Weights of a small mixture-of-experts language model, trained from scratch on English Wikipedia: 13 layers.
Below are experts of layer 9 (counted from 0) of a mixture-of-experts language model. Rows are named up (a neuron's input weights, with its number) and show model dimensions 0-255. Each number is 128 + 32 x the weight over its row's rms, rounded and kept within 0 to 255. Numbers have three digits each.
Before each expert's rows: "comes after" lists some tokens at least twice as common just before its tokens as in all text. This comes from a sample of Wikipedia text that the model never trained on. Tokens count by the router's weight.

# expert 30
comes after: "R", "J", "B", "T", "K", "L"
up0:150145114119108113141148124133116168111069169135122125135138164135148130108113169152043101151118190145161099130111088086077148169195127099145155085155085092136118120114164160144130113135122107155169092172187086140221045119165191099148112155194088130153077140182106157111115093080126107129147138130107094099113161148104081164063108082106131132105166111126163168154120196080148175083143164117152091112120110107152187169095117111115127102099130101147148151127149116110102220149068105112147092087117114124043138094127128169108149080159158132159136114102176189160189161158124131122141170161146200093135142141099126110115099148179118163134194164151123106154148110206076149142125131121128106130128137074154153125141180118132093163160162102088125136088128112069154130129129194
up1:095135165134150061103112104145083163110183144142087080110101129157114147104135108100127088161154147085074110076076096092135133151146093130102131089150149120078137124085164052145151136160146171084133124119168093142085049149137086102136100129135137134109138115198156150164114087098154111107125178175148146079162163203168176122084132166154147167158150089147100067115045138113109173170153116169085131122121170136094159141153070177121135156111107093155091111127071088163130119174178139145160158122129137039159138157055115129128167204123073132163109084183132057098134159144133131140134136133131126081131120122106117155135114135120076160153130067095131119133145136151139043121095153126082181114090092114127080122154146138168153093102181101122110127173116097150136111164161187
up2:141105122124064141107074125154145112143082089153165109151164173085137166128116170157129175121147143110106122154132218092156101127108146114117134130096072170098093123143137104140104150131140138196128149127153105185154142221211108165194186152100174085117065106141113194127153152127149107129153151170162156145122164110129114142144118088096121103127103128087121158149178120132088103121172105125098117147135141181125140111128139157096162092100090123080165138125149180110169106123181125157069048171125133098174108141173109163213140148161123166099128141162172118166074118143129172149130161151190060101161117185079119150176084131100061055229153096102167102141138141156107131105132166099154131136136137169102113099121146098071112157112163129133154151123110100161139112125173103
up3:119118149110085134131124068180135134152173079122146185166129161127181170161084150129109069154119102099126094069111090113122108136136138133150083118133151062162161084120141197063128152073169089129156188096141118158098180097169113137110131112115082125106138072122153193151110134131110134122079160145113111139167137107114143178140107125247127130085141096122145165085123128201099115150084150088104073114114113140115181119168146147133131088157131147084118140126184139130105119155195126100145192110034162134077118094109082110159071148109063118102134073134106139042142090146109120147090151112124115110176163072120151122137130134163189127099094128148135122105133122050184070122136125093164098167145115141106106147152155100161107154107096123108111107117091144109160144071068139
up4:138101130069086143110116170046108126118145133140060133114096189206160135143140139130128110073176089120095104114145093146121147146098111142121137104101057137190184160111175136168209091187158128107169116143143119129077165108170094156154166123213140082148102124157142109160100133163123149103101120102155129124142126187134096144121100093129160094154137084145116136120117141097135124154119140114093199100131099150085149174064125164074099228093097121100083102135083192140104151165146138132137092092139121069089118116161087141092117128163108132159093164138160137145100075172081104090131113056133129150126186162180147119196141138075112133113087123174168108199091139149147183164163105153166164156143107099143139111131119130123132113159126090146103146073104151132206128120106146
up5:154153169158086137102104156126173126118124108123104143195062138178148122117136153064093028155132123130152125095094091083116163136108116115163087143098137158176137148146097121205145060097096123129126065159168142125146140113136058150137098082121112102169089114145159086152104124136147185097139154104173127140119118090136137108121158140087092145124130096159144129137095103085145083164084153114132125086124108136162133097201107179122124103112147126110219149121177113112140086101171073170107153112184110149081118162149112139070124149111163115137166127192163170138063163178073176160137124160077110156165162138113066120139187118087087156131081159101136132059118103211063127139129114053140177123204143118108159136140174155098130137118141178091117131107108117108153145118109117
up6:131156110126141121146095156142190141150087118154088121142134140128120126144142078084079087096139147095087140078111083140107168111102116119090209120124133132084116153106140105142093080178122124090095127139163083126218103148128097088097092090148140118181130140154143136173183145101076071149129115147170077115033119117164184130088123101096061088200121120134110085098083134182106061129101112101136127123142083141094098158144113106127117158137172176137075146122150125095121078137104123159163119152222128111095157158143177132086218123163088124184101067127129141151148141156136079169142131156105143103120151138148122111144105141137113138147147120143121222103160117133099093114111171142052109091108132146168088135163127165162158113131130075097131093115063089188123056109128159
up7:155025165069078112165136149126175143177148150129095108114132141125144169133149143093120115117146062159093089169101134076105150186164174150095118142121102102153139132089171119184167129055103110079146109104098150087124190166162158137134108147102119176177063100105119079111162171101090094095152120058145178160175118077140116120139078100083178103144118131125119168136171141103068150151119180172094145127184136165149120201052132127115097181129046104146107116074105097120107109118143149168144095190103101166163139140093127127121125153089129124133137102139137137104008117105136091121164175127118115133095148148073108136154110087120134140135132047088133141110126123181141117121134117107109160148139119107111069085134079134080099093107113148135147122168143174122141091122120095
up8:164125151144125152156131081130152119187108189093110129166127147138162088173179100110115128124130147127125135114108127115171110103092164104163123104091111089128105112106105157139130123127173105134150141136190147113064114185107169086091118143181106175198141164128094142122146147097109158089126168085154079135126089202147131146089161141163167187141196097157138097075164152182076166123153112144082065144156117115166131188134148070166164141152146136119119155161095179112132120118164111098122143129070094084180142168162091127103106147137157149111138127160219150134106086163156134181189106071100120142099107155021105103175150220142163090096113132119121099146165204103149120123125090082110114143107156127098184139187124162174173142177158120136130147107173095146126123091136108
up9:137152149142090189094086169104183139123149130175121130085119169174148121099135142133127136160124121142113135166074126145118167108114153207194125173128124181133111133173129080158133107054136137128172080175124133177126155100137133090084101117128112166171092075131111168101151185136147181078139070079136157170120167130146120119104090130123107129118133147121096089110099172133068086183072146073100130128122116162173114124077082146152108175150135142099198071121138123106116129111071111154042187123081129202121103073124145155083170191100064108106133099140137125111095109100116161091139092083144196137112142127139163152123104093129126144173186143172117135128167147024127134114108159136160153161142154150137098096089182082144130162180163152108072099123136127085121134116114169
up10:099077135073124136117212138209132110105114144177023129127086131161147107147095109157130114176117147098149138143082159147149148059141118097071120096138130120082113144165135130148196109076088112140112128181101102141118150175120084159115043105109154118077148181113128167157141133063162160159144112095092142199172125151149093082157164143085118096131123185102069087047146068124142115055105201123145133099139115150068146148092097098137137102121159117131130144101103131076150113141083137083172159117182121155080151107131134089170124128074094134117137061133130118069120158180086119141125140095094140128129099107172092158133161170123131115151142137131135087097197106095090113092110122123143102108114154130114205121140163148117170148143163143093125087094082137111150125124085164
up11:147075136109125124146142102104118094162134077112175131155083192165062130103063097099141165138124130105111112103121137096108096119110129169161163074112108102209137112097100176149089211141098095092075066176186164084097113167110123138165141138076110160152147108117125096119126141135147131139137104118202148162090170109176094145137072200129151113129093089130128119076146128077111158122126163153109120138170117083097150167096163136102115148113090117199071133145103140102082112175094094156089141160102124124149145087177177128125103145154168126148111084089222105156142134156151143166132142148113131118175171066116156144122160130150083113174139170152119123077147091092179154164164155181065112125140192132166152129120099188072097065130103167152078135127154089147134124163112164
up12:139117119093190122097126136083148177182154136141161119129119110129098120126131134105165118149157177141092113115175114153141074108099142152136071186135085108167123138136151108159128121113167078085212135135088136117071091116165123106148165104157156142176192147212122145128125099151125071113091108061113140113143142154116147148136118090096092072147162151119077064131101191128142161102188100209141137179067134120143131112118062131139112143122103031112106127149164173195136184126127144151134124123106098144086129139063123097138150158174099161145133138169130116201104106142089121154162187181093151106106109122125081078178086131142074118109081055091122149099128131133137129153121075120169128140168123107145145075139122147103170137097127153147100119160234093148143180160113120
up13:153110113141045155183156131160200149218125149135140082113134121131154153137118111080090129153108125122186172099158123145132156128094125128092159135084100118125023141110144158160141175135135122107068032133147115154112111146087126156096134089170122115155081101159111128093107134150088118134118136143120133098198121103053139124088140102165128133197168129131115138102133120100125085115125090108128137152072082124107128121142147090192077140163121087155086159123168170097194104116158105112136146146159148111150120133101100070116131139093144142136084147113171128211131136121155127134221141165161207113151118120116113078150144126148131157157134199140078132083178077090136123097113126071133155093121110096091109118085073104154096095134203120151085209110083105170114130096115108
up14:190126164128139108110129095096165172118177149145092103139116114084104144123146173178110131133141156109184142154110128084116129028116094161193109099137118131127178133153080126136143171119122165068163094096158120104149077174106113070106144155097105194172168122197130154133098131148181063150128193135160123126158138069127108124175104122147157050051124157122167093076117070110164133109164112149128127134130111094145044104145103132130110125139153156151108152103150150092162121140157111114127101139137093070103096143107085125163127106150115176107105147202144143084127171058147147129148184120130113182153111062156167156138173123097123154089068086166106121162190153142162118096113142098063112113161077099132135094096159129085134129099139108106068141088130187072167163105109127
up15:203121142123089121069162141185156150141162171184091138141144088093151113126180095119173138163103165120115146141119181151113205131166152218107128119116065131050142172158074125124152131184132100188141100132073125109098083207114174139113134129131124163172112120100136208087111142107149139168156135122141134136155082043098168145114107136164146098125073125128147142131147141140170178136093131199144185098105105103122106198129171048124145088132122133110177143092135084168123080139059132127091161102145134184101123146129098172116142108076041130095157094099132158095103126086121107091143102124091093155136102101133091149155114173147118149110116174106116181119151141184126078095112093102111108138153133138141139098133160100123136099077123138069164099135134167115080140112159153
up16:102109133190065141175077120137060164131085157152148088157156129135130106126120144085138111103116174106166103159150125189174114099129134096102109101117077173199121136083064118165106121147132129161133162137153135146146138163136149133141129073138166116084117065102119120139122134148165117175168173145125078209117218174102119107133153123116161093134115151119113089145119173126155161091158151140085106179167128123132084071095136121124126128118110123168147134132152129098127151094124091157173104148148144087139135107172141155185041134127149166146168134133106116091110155081142125181109092131086143129083064072103198108139114126135181088156066102098095159143163136117160071090100147159163086147154171079130171082172058147081125087151153110119069134165093113078147129170115218
up17:143105113143127113174121101150055118071083125172113108184117144091138135092135111120118138139168114141087119152107093086123062154122100140148091101132094139114075142144132151114133115146103105154101079150095140110172182194148164150101223125139162188117160106159119066111116171102144095122110127090154158099135112105126125056132145074109133132139084163099146164174154137185172074137119076120150171119124112125128055109126163139146110157106172162088130095113189113143089197173167046199149158198125077084127095101116103143090169141158125096152155113118104098068122185131119108137140157168182112117096167117111148115125114122115130145088107105126118107121134182115121114080120113133162123174099113090146151118074152136138144097158075204204071101126093199076090168128171138
up18:143145167112159130152132145103122104092091113126157194171166063081156142119131176186104130038115067124106152114131112142143118176123143161112124100171151129110121095135126087086147149166094161097178067215156110077126107099159165122102148086114097086136130037111133097097117071106161136119121190103155125129100109142100188178154130137111142106184127085099109168169185210121162145113134142165117097095133088186134073131147233075160162172117152100078182157105114067134143135147097164094107101158128106162153127124099105161104126182094143128164101117050146156124132124203080138088091167145127144130132109167105104139126126132104134143146126111164145127151191173077101094146130103153173126156131129125148112126087093178126147084101132138135105109137172134083180128138145090
up19:112171090062079113146107155165102134149099159125087166128168231175075156070119149154136160189146118094075131168149119153166160194093141158086191170132075070078137066120153171101111140163149160144156142088112097087090148133168123145164118088091126153144133098109131153114088160102124204153136141147112107129107139135168090123122138173122130159118141083156151112095069092156064118077109126090088111117128161208102121155122079082150185179099156125092153100135119104123112103102098096170151144131120076148115128105114061117138142141098139176095108123133127154121080114179113166160135085111124139127193125098147112070166152173144095175119154153096134179078088099189136164162089180108151075107146123163095113120119123079127139163140105129138074098120093164143162141067120110
up20:156067185125130154168169078164118100206137160147090158140105152104148084171138151149138105106105129139129138090130095151140135138098065148138140122155086152156113115144105141141166164175140125136096104142142154132120092104088104128065126157177112070088136118185109149116091208143162091132196102072150168117131170126103132134160068162159159159118130165068126133105175206119120131133126152080074127078161098168197105149163108088072125175099169149137112145127102123067056064138156150079096156091141119147140134187151105148167113150133189164140118152114099060087130115064103112150118096174123123162129116113126164096126118098157157108096124183081141094121216173114140215124125087089144113112152114130181123129134127151167152114123141112133136093081173097158057162124147133
up21:182175175130158137139179184135164107135124177077097127082127114116100160167098114092100121197163152117150122147103134191177108154139123142146130172066106171090135136129102106112107082070184130170127138127077117151105134097127071121059156138107171118071149155135127077137228070136073167141093188134165120105156125109146110045111132204167154148125083110137119106137133108150085115154124095133154124093165150192111130163187176134112177092098116166081170146157114224094123123092083143116131084117127097112128120107169162096113141173103147144113116149109175116127110123123097072176095147085191122136119130169090067139163141156171143124131144139129154132066098128167083141137169133123133137160133144102183180133168088123069076171117115138083173113112145149151120108138148129
up22:106152092169098078139113138126135159132139132129140084124154123120155177172164102095092140166139209197101114118152137144088099116123104125122095154073067094110120103130153172107167166160104133180148052120091130088115169145127102134130145161055174148112116140178106115128136195139129118171149124091173135132112140126166132110136133141149103163133079140107133147149176098116108154150106118147126005143101138154145146167059058127144164151173111126139149049124142046084126177116161138180152178110113137078123144146110177060151146089064105099140097125152165184145160074169096165163109110187145128117134071082115102154063107136090133103140100098106120131093079116089082132081101110186110141130184094144080148160140168100133156139167130102149120135081094160151072110132124102
up23:184161139064130169159128096159122115095097137124124145117155095157163146096085140168082098146142107131131171130168096107162132138157145157123138166133107165053168172152092108087114119067154122154099099086156120176164080179198148194181120158112145138113118147069173109124104137163119129167109125128134125109155111151129183123119178069073052143136125139115179125093105142143120135142104109088137095124095168093136109117088139105129164187120161128146133096183133153137142176071066121122126130124173128152075173159209115141131043112124121147131132121105132114066153116117102109126181100129039175077120154148154144184110154118113128154060084044182072141105153159131116126187178129065139167186089162094152128151130133120096144123120108187137139118127163155149101137077168160
up24:149075164134075166140201136140156121171107144175132098102154146084177136143138081083068108157132126150144150149080096159148152111091118085136139107138084136170034121139109128102136125118113126119130137062142132110108115146115120145114126108119118175142142111135150132130071145092200173167141197110147132133175126112180079100119144119106162186139139149121138151157100097147129120147176151136144082109079113163159114118164114169163118164101113104148146109164127077114141063103124133147099086094102105175099168153048120110128125120224175111171127088086136120144137103107178132135080092144165108127151108140094200134117119115163045144033106104115190152149154104158106113093172181181140103112143142196204132162114025114140111133194109160135167121133114117155132165147160134
up25:141109128093099171109093112119117091092117179141145138175255120130127153131100198156092143159180079171117105158133049143099122137137171110129125057116132071051153124144138127113121126173088139124143130073069161122094078145131115117148084120127105120118138119159141150080139115126169185093117126184136128139088230100136204127103169122157124145127145123110065202129124122149082096114140134142167138087080104114123101150076089106116130154092089091115159154139111183148126178131113109084091121182160067121117093119132099152128146127166103126070137115171183178086091092160157080115133126117129143143127104156128134116186130156110087113085130139154179150105060147108094108090139155126131084134115135162148082185083106171113149100175178119144084143141107124069071148165110118
up26:185087147105128181135192141151137099132122093154109187209149166181081155153157094148102124152184071101197132077157108135162158129126129088145128147174137149122162124154179102165117142096130086064091104089139120101072132117125054144160113103150156135082037152158172117148156182150104141131100156170094125139120154093132135170128098130152097149126178155090124179157084098149135130076150099145124149128214180168104151105085097131095109150136130139114108076100154182071132144069124092114169127154109082094151163165145130091096158120107128138078149113083127183082149110132153144145122128139158150095153175072111137055140094174109125116055166133093148176118088164082111108081134129130081143156144102190115093122121109126108123108133121114107109124156106094096065134162195163
up27:100156114138156145152090192165085143129139153117072167119155138196114147130092096106080116132161096164052112177135149127107100094156108108122119139123137118069153076129094109041143108064077099103126122104106198160082156150108122163127174097100151145108094163149106137169156177156167130107109179114095114104137137143151156184098180100162050093125115188144110175150146131109117065122109102148130120129107111086123132148212086124129143131143092079112130110152133070104156122086113126151155129097115111123213138191135184130100131109146122116124110146153156187161131144148087162121141142140095111081129198146143121089145144141078187091139149182126140113112154181145174113178108129131137142162079076076183108111114151097073092116158089051122152060068115111118108171106151170
up28:115156112122107081116115089138099084121114160153159166145157175115057125167143153153068153154160115084155139162144131076095103099107109113125123130061177104078114171146130099102124159110132098142069134133188185207130157088107163134158126141108119220123127110145084074141079094110138196120148107098134052134153125164155086151149155113052113221132116167207075176124100111149149132123129080150114151102084108127154124063167153161149110129124127115089117170133164111109162185158095155170166086079126148158105133117151114176125104147123119107113096148125129178067160033043086138081149156081116127136128132160091137160137134125150134079143124155154146129156162078124138118140112163088099080157115151139123107127113125178133067163110146142131125124089062170140119178139115129
up29:151110143147091140131034115124169163185055108138097119116151139152132152115144129075055136162136130139107107080156108147186095059151106085134136097125177203147102086135137149078121100120091144147142150106194107076060113157170124151097167147092062148169124078153114146153150140099202160102109126092141172135146113140107164110106139152163130128139147097120122115143147105117134202112088074120147108117141140155109189166163149125163141102175129090085140137088129186113168143158200127101117093122060103096114167168111179038108151149121103114144157162124140118156113131138135116126138059182114111161160100133105106139091193097140119097180146041073049142129087108182091149129146139160153106123142115136137103148119158108136183100147113172190111136109117117094081101088118128
up30:137163108099157098070109137109187110122154115130133152150122132169110094137149092097123133143105164151101083107169138087199144130132078153092090135106129124172124053150120158126183055148119133111120055125184134130101182099122121152191182067108208131151139123129114069131099209103152103096120138126192129133139129124141161129102162086147105093180141025127133097103077176115146122129136153135044103172124088124106130091136118118090101111132131107086156120099155171140094186117144126150116162120100159110083180140102105120122118109146151198133094196066147170156145158147138223112159125120141169083135087128098089069185128130136076128140155167159090135179111094177098162140111140107079127166120158104120092149126144074147152159079095123131137068127152126137152116181113127
up31:118138108133109015130088165039171092124154144168206179067120146131126078121093109112166163178110163151128158106112138160128054081133143148184110127148115135147087154130134105142131169097083124150061072148118127157128091154133114151080151133151142148130139125106102101133184122141058129172091111111123111124153105171154111074198150095129104115103116140120124158137105125117132140113144123071119100159132186169108212103135129105099137158145139143147165172129131129121112160048163119082125131190161167126092176180147091119135070184102195126116124124189174084088122141092113147097153115083155154094162100068114160147117143121186122129120139106116103097178057165119129182103180139209197079139120092125163147117133145135142150133093107102170085128159130152131122152141131104
up32:107182134127047121170146153161196163095137152129145073153148108154042126070147162076147106107033159141161190100131118140150112117095111139133093097103101149087086146073153101109119117179118110159113156114098163108117089128161096091167144110114086149162140148098158181195101115190108105154107103115155154196099100123134084087105131165190163078146194129160150129103140164126111150164150107108151099148114142124129098117153082080162159105123115112144120133122145149140143118101095138116123113144114110145105116106181197138144176177173111069116128161139089173157077083143168122159150072108165118137168071103147150117102100146150175071109115174088127198136157162134122182105161158194126130159098077172108072108103117114141063098146107140143123166124065155102097091103093161
up33:129122076127118117140144132112132128060120141106114169089117078090137097079137164194082174158101147132081107114124170105124132096125126096091133113129122116133126132117170155101128131141177151094144163132186119106147123152143088164170149104165112160199120116126113138146175106140174091112147119170148136152144159095121108206096134123134121030077180120161118113117156214152126162157146142172156080095162116088121144063120149147104113125110204061194165142141154142112144161120115100170135121153072122121161102101129130134208103096127114092203160121106180127155138096107137156104086098121150163115096135118135103156162140122099082116193131114166132179106130164171107111155204148133177117104134122144154108136186212172143097150113155204192155134138054148062126101092145193
up34:147129113158098149080186146141135101225129117104132153132128079151168141097127092113143154157138128110148147150145116043080131218143142104145170119136115115112195155131084070138079068122080067107156098156125077105094070162099113135118136105168179065104140066103126141119136127142127093111135143099115101176093117200097160126190164106114107071153129139032119133121077112116181069124075179096149113130096126153110093093147087216108179135170184173132112131151194167137161167151138144150127109112096150074114088097043109088186162102111168113090150154124109143148127112086168133156128072121127124082163119121084102148138134142127105106090121116157101125129124152121116145101125094127110106185114101131087132170158176139157149109125136092118160115152127088146155200120124128
up35:084143134070149115152098141157090163154136130151087113132185180158118110167114097132142135093072117085099144072086118117136157099180120116164127098089187099141079131132123167148153125141207151137100135113127093082121101125063095118156090187133111121097074092090131150137116079170137156105102121117122129128093137119137109069102143085130134093130128138134128130094160114136128097119185150121130111179140095082122139199083078113160092114117096148095125085117076126152136171088155134107095156101111071131035195191132157138046144086101133122073118116174124130122107209093194166111160099147113117145135115177124089129134134208156082094086143096165147205105181169143088120179114117139136123144140105144129160145098165130140104149079151106077071170181090136122194127077121163
up36:112102144084163146105178121174159155093135129068129100115097163113139138096110141111165125190163098145123107184121100086153158141152064062091100112101117149069072123112114135134139120163162095128121089129167133165150090140172086170088128101167127109113146121168170094229132108115114143078170173133099111194153059141066123129132111156100138123143170096141128108118167144121197122105104120137140157131161117112157150124175133147102107122157123113065152189125141050134082109085114100143079086150097069125096123069070147109102134110110157123158112111165136083175132113160164111176124090150086116103112177123098118089160135150123133077189158095162199101127161154185117099140046141158177112150151165106121172073176119188132123159151190105128114146078185116135118133086122166
up37:099087178089126128182126172112103131215138124154159094114103089115115116098148145129161028092138108116145127104139099158147144099141160122191183156153150076147144190123120081111139176164100067102149148091141146148134132106155127184119147122127085167154120164062131161148153139141159137144177125115170088096141144126186162132127113138147143085197174120172067133157124124152090172130074108114118132099129179174157151121168112122120117151151138180160147214046106109169165133143123162084172138129113164136142173154160131167111144201160132080112109174131106054117120099107164116117154122099150124127066130153146153094165134078152161133184124066083138118104142132184148144140117111131117159139064141167180168171125109158144129174202142122184091087196122136178130109130158132
up38:082131109171182154113142135137116135134106137129173118144183153128080090189155116109114150100169165059078075127136162115178122112097128133158097151101073220179079107149143129119114108077127109113140137128112103099147053128166132099119102140078185069081158101098115084120139135136137080111138156111172099106143149158106151102103146119125097150129139125092077114126139141139157180108087175153106098156151111172111147104093140114192113110145078085043120104153165129156098167154140149170177081124112098141104143183179181140094093120172129125141195132144142105102109132171126143144093143107128081065126166069141034173171199168076105131123145118123173112137132143124179111100139098166112196176187135115178138106097137168186161147134116158154179138136078126134141117071100129
up39:093147081119115101152132155166084188142150163162077071124142204190148088129143190107126141075135123142079129138113113177196140046149126117169112114076115080174116179103118142129121156112135109138186084158134124136091143137144171145125153130140124182103157154142128136160143163164117139158144154125120142160176099072085153147100129066141136109134115131070079076120148133120134180120124080078090142102161080131129121144106142155123099175145093155146107060121093144133179062122137076121146086124091117127119112077143099182094141126103177096115143160157130127139164184166082167130126108148171086179101138098098160213115093116048120157150215077098114157159088109126090103131112114177121171180130099119095052136114133094132145160185114166139145147112097156119173117181091139
up40:141097188119089152136137154149116101122163120108107115179140150104145175151143144094114104118135161206071102144088097119119134157052133148125141152116138129106139119135147154099131092072142144121128079094066138089157174156132092103072136116114189124122152133144124080225101100150141127149138148197099150111119123107195086096120094109147159144109154173122164176091116142129131117155197188165128091132109098110090152128083158113129138126168111110087126150130145119109128177140122153117098106116066087122082106085163158068102129164094123124137123211172154142119154109148079122162130140162159199053148197127132116169099121167065073098081106073185138097144082137128071150077134181124117138140184196122171175070149128168111128141144127131151154076138108194113084147163169169
up41:120151104150162143155163116110152124088177103143176101164120174199144099147092107127177095174167149112120116128120121112122126111159079106131129173159075089170095151133120117072150066167096125150128124127096147107091157145171184101098107166052163069173108105218129104138112172110155100140077102120170146118089158133129105142119107170087116041162189134122084168127130155169123111107142139105145128120160114147146101135060102085074116098130112147151125128093076157109170164125161118149121180084130074193122177164091136137113135106096123156105132097144068135122124133124088105119140164118132169081108079120116166087165110095128114215197165112093182119127092142154198102154116089147155148180075148074110136113146096057135099160118126138146146104107097092109226115091125134
up42:119076119177126149099129094123208147136119140121088084173126100168144167097190127121149105147069163126088176128152180107103157112113132137113134135158102105080142165160102108180102113129139156142232151210131160105113118123143198091126117106121089125194136151159142160134102125136208105125158160103046102056099140138099164143104071198149133171131116149101182134113134142133151156132148122123147089079175101181162109149137134157125106129085131152098139189064148196095134130156175125132103136081167154121119218170140140096155133179193139150073106159135161157065126117140155101109130165082107110126167115179104129132154138156148169134100115155116144139104119152117068121164163122108099128124143101124134119162138105165127144128156104173088135166155127194100134070042091141
up43:117159179126068158153155119103161146111115169180158140179072063164160117111098129131095131188106165184119119133080124130089114150109090134155110133133052100171136081156141089186147121119167176141103124123110075115170071137164121146132119116189065114117118107071134171136126101204152113159156108107106089160138132206112123078127113142148174140078140139110126172108106178136117120066135190123170140134076057103145137114146102123124162145166117114156132123110164096122089113140090113087147096114154125138132094125082162125057111113110136149132109086158104148088100082143117113137057158098137107113158124162167127132127082151089115097159093073035165095130153122164083163150069078092179097103132082166171105114120074131129163142128120121127079133110069171170100140066114195
up44:058127101124074119125109101135109187160144118110099175188115139162131089101083176118130140163116144108108103141077147171100100111160058133121180140141145157145073100088154120084137107134111154140157172094160130128174177121150088057129111109136161163155141083105168109148083107125119131134181217179086109131163174122176145150161147065072132090124118109152169143092123133101137091119065140171091119111095143159064109124077133126180109134099118121173126167154061136169122141131096194160156118122109098115123169122146143112130159083121106153107111127088075132108153065135182146062158124137080136144138165115159170106137158093178118075101115176140151115176189126114072121129164169065142180107105106141166113141096129179182123142087135108153099114131131108097178216146061118
up45:159115167116092141144142124108115129138166076134114098160089185099051142117169070096146134156140136142065092181040147146101168133144136132145138103178176147142101125131085158114202107216099156138099165138138158135151132110162182135076140130127173064151143160170112176120093094102157162087137097151106132049144144115118152113193151094148132138126139113127085093151117204120107162137099168043123180136154193105135103155115119157116094060134132122114141107112129144135115091085128103078120119123084090138153092123104120147134111144101094094170146099171129154101151117144076135143079126102137169120148088121138190157167132112160106082107097086152090149142124053145108119106144114158167115133155150035167150122092127171126157084187106147200088153153122091152097177146191097
up46:105116183113092139170119071112107109123155125108124134152147141123140080112213119134110163145115127098098137115106081116101132089169067116034138155149086142092096112084186091158131039126171032124153111118115136135115141130107114096130150149146131139159120095097120075136113139156116150090167119095187148147132094166117151154131195173083149106123118134161113098172143189197079155132148106143138138131116120204093187095120103140146092196132129112121106101168158072169127094125083130189137164155050098138157150085187095184106121114123170140189117096115124160123153093131158131122152181164113175196097160073153160142107084101132158105132063136058136132125143189154090093128137159110083134118119150108106144123140159099084112169110114111165178129167161128160098131074097138
up47:138126189148119129111171138084127160153147096144122170142175134135130157091162122044154106102156120132112163122076136114151134117122141142142095172190179077118139063118109127179117073085147116100159113168184097153051141128112090180216148115151134108175109150134115107102109134093111074157176123132111089142116127162122079120119128090108131121128122087135117130180110177163099158114121179137149173110046111131103101198124042224152109123118122126118118158061146187163115099102116132154146088034140150121093161112108121140087144100161147153137205146126143164163138067146083143147121171140128085122063139124146114137134152107127118090145123093106070150130169112156152068115189178192133136117134115179124096163117149103130181161128172147151111126145161102164113071115130071
up48:134109141120135163126151123103104115079121200095129079125167150164111108105146107090090150182082137164187143074142161095140098129106143109109152095077067200142102139113101152112168133156055214131140136144157147082119121164125117105136149136089140171141160105156092083111177173151131140202077145157077101142083144169129128140148140120104114140139170118150184130160107127097135151127075165049088146143115108124087145156122150142108067122084097147110091126129134120091083106159082138128095129080119183086140166112136101142186168137087145116117066115181161111159187083154135136079113154163169159123093105170142117150076151147122110139107054113121127114098162114160079104139092155189060122153133137160119098097156184182152162088183121109145149155084187165193166151163155079
up49:129117122122157082087098100108138112107092116085119109114140112116145147067104115155100126097137137096108082175030158135124100096086112122087068112165179201107176192136160103121054143093176106077191127153142105060141133096153114122103161170107093126135131186170099161147132123049155082191181142081080113138170102127096103097134121137122133159094128151156093172138092126117146135123175119144173110125117135127131151114113117124115177121127103084189069120079077094162079106140106113133135115155116089160087154114153129163113073104193150121154176057167107113090183172139104146178112142112124095096185164068150130057168126111144135128101151084164072075147118129113090081181132080162109156094138118136149121155084135123133156125157138158149120152139167176146107188124087155
up50:048100105097096118159147110119196162172121120109121103089067163143148135148124113110098191128141134126145114120097118094151179157102084092133154131145158113111147117150082105122085112127104149121124156206159119080116086123058102131073111129140150132171095109136069125130120140127085179155095165200142146113126054113127108134086142152134130177125173168120174098146150123082131209135124164192123183079123097168160129137107132156109141220123196127142155130167118198105089131124130112141132153147123073144154181075129129139172102143057131118171170130111125104168164123157074112152121159129163078151035157113130124147106096116153117152196121192167104140069139174157089140133112131178076185132088131133135138115173156118161127112119132168092106175145137126129154053071100135
up51:173150164131106127127140116115104093170131125180187158186151142075140156182108032126131119140144143099122100125124143080106123164112089157116179135131125095113126146165130139092153106112156181164186126143147150139187127105097185210134184138148126100148140060146135140125125094129146141142137185131114183164203099105088139090139139137154125099203143100136132143114133132108135093062153157097148135146136074171137128074133132071134098147123064118166077180115169131108115140152098144089144126134160078141154130105131162126091117143106068143128144171051079108093093076166109130081104124082094121127123157152080124158129149100106189196146086131078102150196068094141116038183154132170097134111078154105169132079129085090118157109140174096169135143119143112109140094067168129
up52:175090163114131137149132135134150093133159178164159148119097164095116137118119168093084125141190113150134116148118106088104105138112124074152138109133147164131128144076081092107086138136096083080084096184111141089157121148128129154036087049193078168160192108098112167101142111128168134161177104110206139128162091137123139139122128125117152121157099170124165164111151161146115117110148100136092203120129148133135130133117123185104101178118115158138174113127108142168055144133126122164103114124172112153133133214156124094121053121095137168177095162117140152109127164175126092119147086158162140106132122191178154080152111178160097171144095162086114118073105138144126137182147146188139078197135112108136153107088053098115086126143070164064111134142098102192076111180187121
up53:105082033098165118168135202090068110116141150115141094130118131129098131203121102114121130139149126124165140185097127130152083100128203133113161103161178130161147095076120091162115122079150163167093068145122130148178131133157130090099101135111154132154107160112090157153150131148102154111146128065147102083144111106120132149139135135193123171170070126164161106114136092112107163122077152105171129145057104099137122091150140149072184104196116138150165193092178068102125132142152113180149131089120207134137148128177142160133120123119121100149196145069174099134126128138162109111182180176075060117141134100104108127065090144146126116145100130168126117104182110117149096139151129209096173100129113135095188119167089057139167075139116103130102132150156173139125197117118167
up54:169077124115062145149166109139143122142100149108126091129070108125164161135161108098114099152137109089097201140130068077144142105075121134123089148102134152081124092146175127111138129235153122070179094133097123135163095130139156166086117112144099167096130177157158085194188204188131160233137113138098088124047139113195169162126144122120116098101102155151114118035138166158128172144135078125079171114112090115184148217124192143167123089128184102152109148176144094109123086123092136164099112097088163085131164107071103172128175144134128131094122120155126104105104116168128124093126096101131119126154116099099164084086147156096144167092154136088145123170093109131133099157124136108103139076121135123054147120104126139146114156136087131106120144108123146156164172118142172